Experts of a small language model: 3 picks a token.
Below are experts of layer 4 (counted from 0) of a mixture-of-experts language model. Rows are named router (the router's row for the expert) and show model dimensions 96-127. Each number is 128 + 24 x the weight over its row's rms, rounded and kept within 0 to 255. Numbers have three digits each.
After each expert's rows: a language model's description of what the expert responds to; "comes after" lists some tokens at least twice as common just before its tokens as in all text. This comes from a sample of Wikipedia text that the model never trained on. Tokens count by the router's weight.

# expert 49
router:092117126128114151140127142112157119139081121181103127129170112105151136122160096151127160127159
Nouns and words for quantities in census, election and sports text: total area, total population, weeks, households, percentage digits.
comes after: "|", " a", " |", " the", " his", " two"

# expert 27
router:100122136141118130133130160128111151162127135104129125111134079124131151137146135166106104146124
Forms of be and have and the article after them, such as was, is, were, has, and "a" in "was a".
comes after: " is", " was", " It", " he", " it", " as"

# expert 19
router:103115133123132142156149132116157099132085131173110138139175109089162113124177092125107121132138
Line breaks ending table rows, decimal points and digits in vote and statistics tables, and scattered words like king, served, hired, print.
comes after: " |", " is", " Website", " to", " can", " are"

# expert 51
router:118119119146093125126124101111147090131090135123119119126141095108138132122197117136089107138170
Digits inside four-digit years, especially the second and third digit, in birth–death dates, lists and biographies, such as 1909, 1824.
comes after: "9", "1", "0", "–", "8", "2"

# expert 53
router:132125126151131142153106152108162105138092142149108118133156112106159128129166113128113127131148
Digits, line breaks and pipes in election and sports tables, plus verb stems like cast, compris-, demonstr-, and the Ch-arg-ers piece.
comes after: ",", ".", " |", "9", " consists", "8"

# expert 56
router:089163125145143125173126116088189104102071137128148143148108150109120149118130079120126100152130
Past tense verbs and participles, and -ed/-ing endings, usually after was or were, such as released, called, located, grilled.
comes after: " was", " he", " were", " and", " He", " to"

# expert 10
router:112120113137119157138129148111159125147089117153105097149161090110154117114176127142106126134147
Table separator rows, spaces and newlines, plus some word starts like based, Nev(ille), transl, educ; no clear single theme.
comes after: ".", " in", ",", " and", " from", ":"

# expert 57
router:130089144148077145122113149098137127132073114109131123161113110112144147102114129128100162120151
Standalone space tokens before numbers in tables, match minute lists and dates, like " 77'", "| 187", "May 1977".
comes after: " |", "|", ";", ":", ",", " in"

# expert 62
router:119113138147113148147091133108140109148087136158106139135174117097140115119168116133113109132146
Mixed tokens in tables and place text: spaces and digits in dates or scores, birth, of after place names, New before York.
comes after: " |", "born", " (", " —;", "----", " played"

# expert 47
router:091113125154118158159115135095141119137096118137103122157163107101181112110174118146100125120152
Sentence-initial He, She or The, and last words of proper names or titles, such as Eyes, University, Academy, Rice.
comes after: ".", ",", " that", " for", " when", " where"

# expert 3
router:133168140148110126127116128118117117172129106132107160143120086128149143115148115143125128096153
Opening fragments of multi-piece words, often Latin prefixes after articles, such as un, con, dis, re, ex, def(ine), ann(ounces).
comes after: " the", " and", " a", " of", " to", " an"

# expert 24
router:104107124137099171168126121130141114148074110149111144152165113096181154123180098137112114148149
Section and credit words in album personnel, references and research prose, such as vocals, Studies, research, Notes, Label, plus closing punctuation.
comes after: " |", ",", " and", " –", "==", " Died"

# expert 32
router:129143134169133148130141120102106133143097128098153122111179122098157131121168092124093147134165
En dashes and hyphens between numbers in scores, records and year spans, like 6–2, 14–35, 2021–22, 1986–2002.
comes after: "2", "0", "6", "1", "3", "4"

# expert 59
router:094099149128106135181091169106187127158098133119124105132141126106126166125142103140095102108168
The word the, and possessives his, its, their, after prepositions like of, in, to, before nouns or first, same.
comes after: " of", " in", " to", " for", " on", " at"

# expert 34
router:120119122127130174161131121112160090151084119144107132131164111103165127103178112144111132128160
Function words like the, a, her starting a noun phrase, the Votes header in election result tables, and leading digits of years.
comes after: " ", " of", " at", " |", " from", " to"

# expert 9
router:114107126117110162145127113119151115149065127170127118141170130081121134114160127137090118141128
Single digits after the first digit of numbers in tables, scores, percentages, times and vote swings, plus minus and plus signs.
comes after: " ", "–", " (", "1", ".", ","

# expert 54
router:097104127151136160139149141115145110139090119121078120139146121067125118138138101124152157152123
Unit abbreviations and slashes after numbers, such as m, km, ft, kg, mins, and decimal digits in climate and statistics tables.
comes after: "0", ".", "5", "6", "3", "7"

# expert 37
router:117096118126096160150123142123137129108090121158123151143184117074163108110150135158093126124146
Roman numerals II, III, IV in part and track lists, and single digits inside scores, times and decimals in sports and results tables.
comes after: " ", "1", "–", ";", "/", " Saf"

# expert 1
router:116112125122105153145121135110171122118102103166086117146174101081182107120174096152105146145157
Inner pieces of rare words and names (Be-hem-oth, ret-ali-ates, Influ-en-za) and the middle digit of years in film and club lists.
comes after: " |", "|", "1", ";", " to", "%;"

# expert 58
router:109140117128115127131088135157112114105095149100136152144167111108126154125170123124127114120154
Initial or early pieces of non-English names, often East Asian or Eastern European, such as Se, Hong, Kim, and the any in Hanyu.
comes after: " |", " H", " S", " K", " Sh", " T"

# expert 44
router:103157136121123154140080136111128156125064150129135155163138168100160125123165142180106138176167
Single capital letters opening a name, abbreviation or code, often after pipes, colons or commas, like E in EDINBURG, AHL, WSM, Nguyễn.
comes after: " |", ";", ",", ":", " (", "″"

# expert 46
router:109071132110114111142093100093122140097126111132123137120136131126146160144182111116141132138139
Word-internal fragments right after a capital letter in names and proper nouns, like et in Netflix, ve in Ave, art in Aarti.
comes after: " B", " A", " M", "A", "M", " P"

# expert 4
router:112168101132109144126133156100124133107087093102138128114127094127148129143169132170118129155116
Single capital letters or short opening pieces like A, St, U, th, st at word starts or inside compounds, e.g. Oberstürmführer, Creditanstalt, Stupa.
comes after: "-", ".", " (", "\n", " \"", "/"

# expert 45
router:125109129125117158143127131119146111128087125156110138126182107105165119114173099144104120131162
Spaces, pipes and digits inside wiki tables of results, elections and coordinates, plus odd word pieces like (event)ing, (hands)ome.
comes after: " |", "1", ";", "7", " –;", " -;"

# expert 40
router:127109125117105113164109124108118103112090111120114116121157129109160121113161153139130138176136
Adverbs and auxiliary verbs in narrative or biographical prose, such as later, also, was, notably, possibly, and -ly endings like markedly.
comes after: ",", " |", "|", " and", " It", " was"

# expert 21
router:120111120137112150145112135115146127117095113152093117159174101103168122111168103128113115148165
LaTeX markup pieces in formulas like \left, ^, }\, plus sentence-initial or post-clause "the", dollar signs and punctuation inside tables.
comes after: " |", " in", " by", "\\", " to", "|"

# expert 7
router:111110126097111128156106153096120105136108154122117114144202136118136105176140116125080142156141
Country, state and city names such as India, Mexico, Kansas, and name-final pieces like -k or -burg in South Asian and other foreign names.
comes after: ",", " New", " in", " United", " of", "ak"

# expert 17
router:095131104145114134145119101118144126127125143100099101136134105139129129135149132160098112138161
Ordinals and sequence adverbs after the, a or his, such as first, second, final, later, only, well, often before round or place.
comes after: " the", " a", " his", " first", "s", " as"

# expert 29
router:105119128132103166144127154107165115132090121137092133149174116094164131118170130138087126131158
Leading digits of numbers in tables and election results, such as 2 in 25 or 2002, plus plural endings like -als, -s, -ics.
comes after: " ", " (", "'", " −", " $", " +"

# expert 26
router:102096143115131171171110162128147118114108115139116123149162103108111111138130088126097121160201
Abstract or general nouns after the, a, its, often followed by of, such as name, title, version, role, creation, dissolution.
comes after: " the", " The", " a", "The", " its", "s"

# expert 42
router:121132116136111155164094143116151116125083108149115119119168102099153123097159121143087125113163
First pieces of words split by tokenization and odd short tokens, such as down-stairs, doll-ars, new-comer, prom, X in numbered event names.
comes after: " |", " a", " which", " years", " an", "s"

# expert 16
router:107114130128121141143130151136148114114072099147122119150177101087154112116165125131103134119147
Mid-sentence adjectives and nouns after the, especially colours and qualities such as dark, brown, yellow, annual, plus word pieces inside personal names.
comes after: " |", " the", ";", ":", " The", "The"

# expert 43
router:094150116115089159149073143144147103115112122143127143167120128101159122162152074118090115116141
Capitalized first words of multiword place and proper names like New York, British Columbia, Middle East, Early Miocene, Red, Green.
comes after: " the", " of", ",", ":", " in", "-"

# expert 63
router:131121125148092137144120145161151088120121117138146104171153137122152122150210125116112117123137
Closing parentheses, quotation marks and brackets, often after numbers or units, such as (1.88 m), (ortholog), "Copa Cablevision".
comes after: "4", "3", "6", "7", "5", "8"

# expert 38
router:071117133135103143148097170137193133140097110129105140134102148105149135126150125161141131137149
Number words and determiners before nouns, such as two, three, all, several, some, each, certain, plus Nine in names.
comes after: " of", " a", " the", " with", " for", " and"

# expert 35
router:057162131145101133200154113095116118149116137142095120126129090102127104148185105099137115138132
Full stops of every kind: sentence-final periods, decimal points in table numbers, and abbreviation dots such as a.k.a., Pct., def.
comes after: "0", "3", "4", " U", "5", "6"

# expert 20
router:090132145143156125108111168105134100132135109141109151163110135131133104091168140118129120112128
The pipe that opens a new table row after a line break, plus quantity words like most, more, other, many, some, much.
comes after: "\n", "|", " most", " as", " No", " or"

# expert 22
router:084119115137149168176119197116124125123121133135140117098154114113164144119137149134096111139166
Digits, degree, minute and second marks, hemisphere letters and garbled separators in geographic coordinates, plus unit words such as mi, km, sq ft.
comes after: "°", "′", "″", "3", "N", "5"

# expert 61
router:109128119117122158145136145122148110132087116142132137145196112103155107101169110140095134134144
Lone spaces before numbers in tables and dates, and endings of title words such as Re-venge and Rank-ings in championship and ranking lists.
comes after: " |", " ", ":", "|", " September", " in"

# expert 55
router:116112128131116151146126144111158130121103100163122121142176112079167124116174126122085142140154
Line breaks, opening parentheses and month names, plus digits after age or Op., as in age 65, Op. 59.
comes after: ".", " on", " =", ")", " /", " in"

# expert 13
router:098111135111120159138119128120141108128076110138128128160166103107160117105184107143097110115160
Lone spaces before numbers in tables, raw UTF-8 byte pieces of Korean, Hindi and other scripts, euro signs, and year digits.
comes after: " |", "0", "1", "9", ";", " /"

# expert 12
router:101118117154121147158116130136168118154089119163118141128180114091163122121179122136087131138165
Single digits within numbers in tables, scores, dates and decimals, like U21, 59.9, 1975; also some adjectives such as Latin, medieval.
comes after: ".", "2", "1", "9", "0", "°"

# expert 15
router:120115117089080169147104124138116158144091129127107101145123116117169118164138102152116138141157
Nouns naming institutions, organisations or roles, often ending a proper name, such as University, School, Party, House, Award, district.
comes after: " a", " the", " his", " of", "s", " National"

# expert 52
router:099136122125110169137125138124166120130100126160110133135157116091162138130184118125114112115155
Individual digits in tables, scores, times and years, like 19'8'0 or 4:'4'6, plus currency signs and some first names.
comes after: " ", "1", "0", "9", "|", "."

# expert 33
router:119130164154137144136137140074152116133133108087101141172103115147147140170141118105143125134122
Field names beginning lines in infoboxes and lists, such as Coordinates, Website, Preceded, Genus, Born, Coat (of arms), List.
comes after: "-", "|", " •", " Preceded", " Time", " Total"